From a checkpoint of a small mixture-of-experts model trained on Wikipedia.
Size: 8 layers, width 192, 13.6M parameters.
Training: a variant of Adam for the experts, 767M tokens, 2924 steps.
Below are experts of layer 3 (counted from 0) of a mixture-of-experts language model. Rows are named router (the router's row for the expert) and show model dimensions 128-191. Each number is 500 + 50 x the weight over its row's rms, rounded and kept within 0 to 999. Numbers have three digits each.
After each expert's rows: a language model's description of what the expert responds to; "gets" lists some tokens that make up at least twice as much of what it gets as of all text. This comes from a sample of Wikipedia text that the model never trained on. Tokens count by the router's weight.

# expert 1
router:492450503450399542511538530535503489496416543492454482505437428470451410482465443478528506523446529409554548468468444522577502611509475484467488562504482536585496449584566526582435536516504535
Description: Prepositions and linking words right after a verb or noun they complete, such as consisting of, charged with, focused on.
gets: " of", " with", " for", " to", " as", " on"

# expert 54
router:491475493514394521462542465475600464518505516513524480619529531511567571540483425480487564537543594549479501514414564514505494512540500512641524477489498569562533445441496442446464493487494569
Description: Month names in dates (June, April), time words early, late, later, and word-final pieces like -ay, -ent, -et.
gets: "ay", "un", "en", " early", " June", "est"

# expert 10
router:539488400488628541436466488426504551525526421547504517523475497518486535495494561571529474506389567550508511499612466429469509419495497503448578523520452472469397528541492535424474411518500470
Description: Symbols in coordinates, math markup and codes, such as degree and prime marks, slashes, _{, ^{, opening quotes, and stray multibyte bytes.
gets: "°", "/", "′", "″", "_{", " \""

# expert 15
router:568538530517456484546510328524434499567591484455501434474553466518450466593541461458482475471428491486484384446358504534526470568493402496431405536467507511521490501462519575503493448480490469
Description: Nouns and noun suffixes in institution or competition names, such as League, School, University, Cup, Stage, -ation, -ity.
gets: "ation", "age", "ion", "ity", "ment", " League"

# expert 46
router:508413423540465533593461581493531481498489558469421468485478493503489495562492575538475539491490469418568529507427491437565552524479418497454373518596485505446557490566527515547462539502402507
Description: Prepositions heading a phrase before a determiner, often after verbs or nouns: returned to, in, of, from, during, after.
gets: " in", " of", " to", " on", " at", " from"

# expert 2
router:440506503461534506512496519470480479488539490596408499512465542462436529527485458435547396546385437468532568459521546492514458467411537471427553451510413481506489493637550480588517444586493416
Description: Space-prefixed digits, number words and en dashes in tables, dates and ranges, such as 3, six, – between years.
gets: " 1", " –", " 2", " 3", " 4", " 0"

# expert 13
router:454573446427596500589537467501407499468513468532424474551472512543529466479491432534475594485511572575529547432552487499542496474504558485565404459465465479390465482621498490591546493514486573
Description: The pipe separator between cells in Wikipedia tables of sports results, election figures and statistics, plus semicolon-like separators.
gets: " |", ";", " —;", " ·", ");", " –;"

# expert 26
router:524486535403454537517447395531503512509469426530480493496511494539467595494552511453565533503586545456425510493468477507536523494497499495446376536419463539515523499593493494467479506487534587
Description: By and colons in credit fields and infobox labels, such as Directed by:, Published by:, Preceded by, plus table pipes.
gets: " by", ":", " |", " from", " to", ";"

# expert 36
router:552543482432492434566449495524492561512482460424456505429518448529504459436492431477509394472468449468559453520622414492515484425488474442408430506540552514567458490543472556600474495497436567
Description: Commas and closing parentheses ending list items, author-year citations (Thomson, 1865), and birth–death dates, plus and, with, including.
gets: ",", ")", " and", "),", " with", ";"

# expert 5
router:548487445552556528479418487589532539492436437523509525472614569513510550525565596473517510498443427518442429513569558616426526482466524495501498540494455452364533474505506499511480486540470455
Description: Closing == or === of section headings, plus capital-letter pieces inside acronyms and codes like JPL, US, NXT, EF1.
gets: "==", " ==", "===", "T", "S", "R"

# expert 6
router:508495512643382623559499463545519538461415540462485439496544465470464503504541463476427468543533373513595478476414547508488477572382416476474473471503516483477586487490517529482483427488431512
Description: Capitalized words starting a sentence or line, mostly prepositions In, On, As, After, plus name parts like War, Air, Airport.
gets: " In", "In", " On", " War", " As", " Man"

# expert 48
router:592526508570480479457557530483508501494471586383506432476505484578444461496478559577474511417579437521547497499510572459492543490494583448554526550527629426547471501473443473400462537401573558
Description: Single-letter or short first pieces, especially c, p, C, after hyphens or parentheses, as in c. 1696, credited, married-couple.
gets: "c", "C", "ar", "ac", "p", " c"

# expert 0
router:606516493517541376527468586503541579479425466346518542401388536467414497528421512509459520527435529448568373466572411464455433522460484489477593504554437523412490480540508503508533493491527548
Description: Quotation marks around song and album titles, apostrophes in possessives and contractions ('s, 're), and auxiliaries has, had, have, his.
gets: "\"", " \"", " had", "'s", " has", "'"

# expert 7
router:543485428498634438471508544569576522482477517438541526467432514503467419515442441465518500523505574584456406445409460548495430533544513415541449508526530431586505452540510537513494588539541421
Description: Modifiers before a noun, including possessives, numbers, and adjective endings such as his, first, two, National, influ-ential.
gets: " first", " one", "ical", " two", " other", " his"

# expert 55
router:464467531536479548497507531517501514471437515478479540433563569525484497413473497553440477435412396443510484499459466560520497497627549477454456455559549485461478569494476556556540415527566494
Description: Short word-initial pieces like s, p, sp, st in US census demographic passages, as in spouse and Hispanic, plus table cells.
gets: " s", " p", " w", " sp", " st", "."

# expert 29
router:438494503478510532531505540501487472517513463383494561402476511524439447418569533509461501516468375403512529454486468426439482466457455527465444458478444553528544504563462520415472476454471516
Description: Single capital letter starting a proper name after a space, often first letter of surnames in tables, such as P(andolfo), K(uei).
gets: " M", " P", " K", " H", " L", " B"

# expert 52
router:580436408499523456537505625491452508475443528368437589552447479507467448546432566603548474454524495530514455519443479443582511579551400474432501535443548559503516454481549553638505502543549429
Description: The word the, especially after a preposition, and similar determiners like both, these, several, among, starting noun phrases.
gets: " the", " The", "The", " of", " both", " among"

# expert 61
router:522482510550540483476580608460495427499483532483560514504420458524573423527526573512487457583543480521447450498407507504471456497496514502488499479457591517469460432470515522422528488474491441
Description: Pieces like th, nd, rd, st, pr in ordinals and mid-word positions, such as Monthly, tenth, second place.
gets: "th", "f", "st", " A", " b", " Th"

# expert 16
router:503556597522466458438512543500522522479498529530478460499538643387512596504472557523488502532543590513412448490441460511414519557529421573567454519488539397443492443573422454430570514535446581
Description: Short mid-word pieces like re, ra, le, ro inside names and words (wreck, Wrexham), plus not, also, would, can after verbs.
gets: " not", "le", "re", "ra", "ro", " also"

# expert 21
router:545498495469405533440489509418502491468461583433476535474449450522522468493473593535540527498487515591507497520425508429499517501487498462462486474463491493504459448510470459471453505472467569
Description: Opening pieces of words such as f, Al, El, Col, an-al-og, plus determiners like some, any, each.
gets: " f", " Al", " al", "al", "el", " El"

# expert 33
router:531452516482427512557489532405507507540436514583484479540547406497485451454538530535387538396486560487560517474467449397556460487443509533524494547610564498547559492532441432535485456418545547
Description: Prepositions and connectives like to, of, for, after, when, without, especially to after used or able, plus table separators.
gets: " to", " and", " of", " for", ",", "."

# expert 58
router:502524458486544446427481511464488473438451440382589542544503570537504511464494562514533431536476473488526570514549525518437506480497458513481430486479551520603505522466485598365485511487472474
Description: Line-break tokens ending sentences, table rows, list items and headings in all kinds of articles.
gets: "\n", "\n ", "\n   "

# expert 38
router:479537450569359455446486537550490539538541465601517620438467500444457512511490469523458484494512491485442508500523475515454568546488493558464547439502417464554497494524463446417548530427485564
Description: Single vowel pieces and short syllables inside Asian and other foreign names, such as Mard Ki, Aku, Ji-ho, plus words no, only, just.
gets: "i", "u", "a", "o", " No", "k"

# expert 32
router:587502437500425490437505485498487537480574560614494591480569444427407398495480458466482438453499521455478436529464545492491421492494381540537483484624515433536505515491401506375514574418512419
Description: Word-ending pieces like y, us, is, ic, ie, ium closing names, taxa and ordinary words, such as Hardy, eighty, Matisse.
gets: "y", "us", "is", "ic", "ie", "ia"

# expert 41
router:487468515554509516425540490504460493488475557731479553534503437485448514459509545403437586514497455504465539501416502489521559510507558557472494477494457438434416492516552458396602505495493409
Description: Short consonant-heavy pieces inside non-English names and place names, such as h, am, v, ch in Sanghar, Oviedo, Yaviza.
gets: "h", "am", "v", "ag", "ig", "ch"

# expert 56
router:492466570448546568438509605559474509460475493465584521523458480531460539478618508579559443423407423472544476487592569507451580530421571483541603523544540507418499460434469517550478493451510525
Description: The article a or an before nouns, and lone letters in formulas, codes and abbreviated genus names, such as Q/Z, D. rectirost.
gets: " a", " an", " c", " A", " ch", " C"

# expert 22
router:510622541470536499556600506490524463553553466518422493512519588566573455407451443508557573507453376523526511530531463419567471461475624507400518501522431522522433493482547530470412502535458471
Description: Pipe and slash separators between fields in tables and career lists (Germany U19 / 5 / (2)), plus dashes, born, aged, loan, month abbreviations.
gets: " |", " /", "–", "|", ":", "aged"

# expert 50
router:519493633523559470566532652532460493519425560524516482512459535531529566446521530590497511527517450418460528539456555498515567501527603496562580508490439457479415446522459437422577512439533523
Description: Word-initial pieces like sh, ch, st, tr, L and the word be, often after a hyphen or un-, such as un-shakable, T-shirt.
gets: " be", "L", "sh", "st", " Sh", "l"

# expert 39
router:541525537433457407521471504552524550471475535315539523466494382540525422492429462486474454524472518489537422506538486508445537477483462439439434552475597527518454524644451495585489477492424510
Description: Commas, and, or, semicolons and closing parentheses that join items in lists, such as econometrics, survey sampling and.
gets: ",", " and", ")", "),", ";", " or"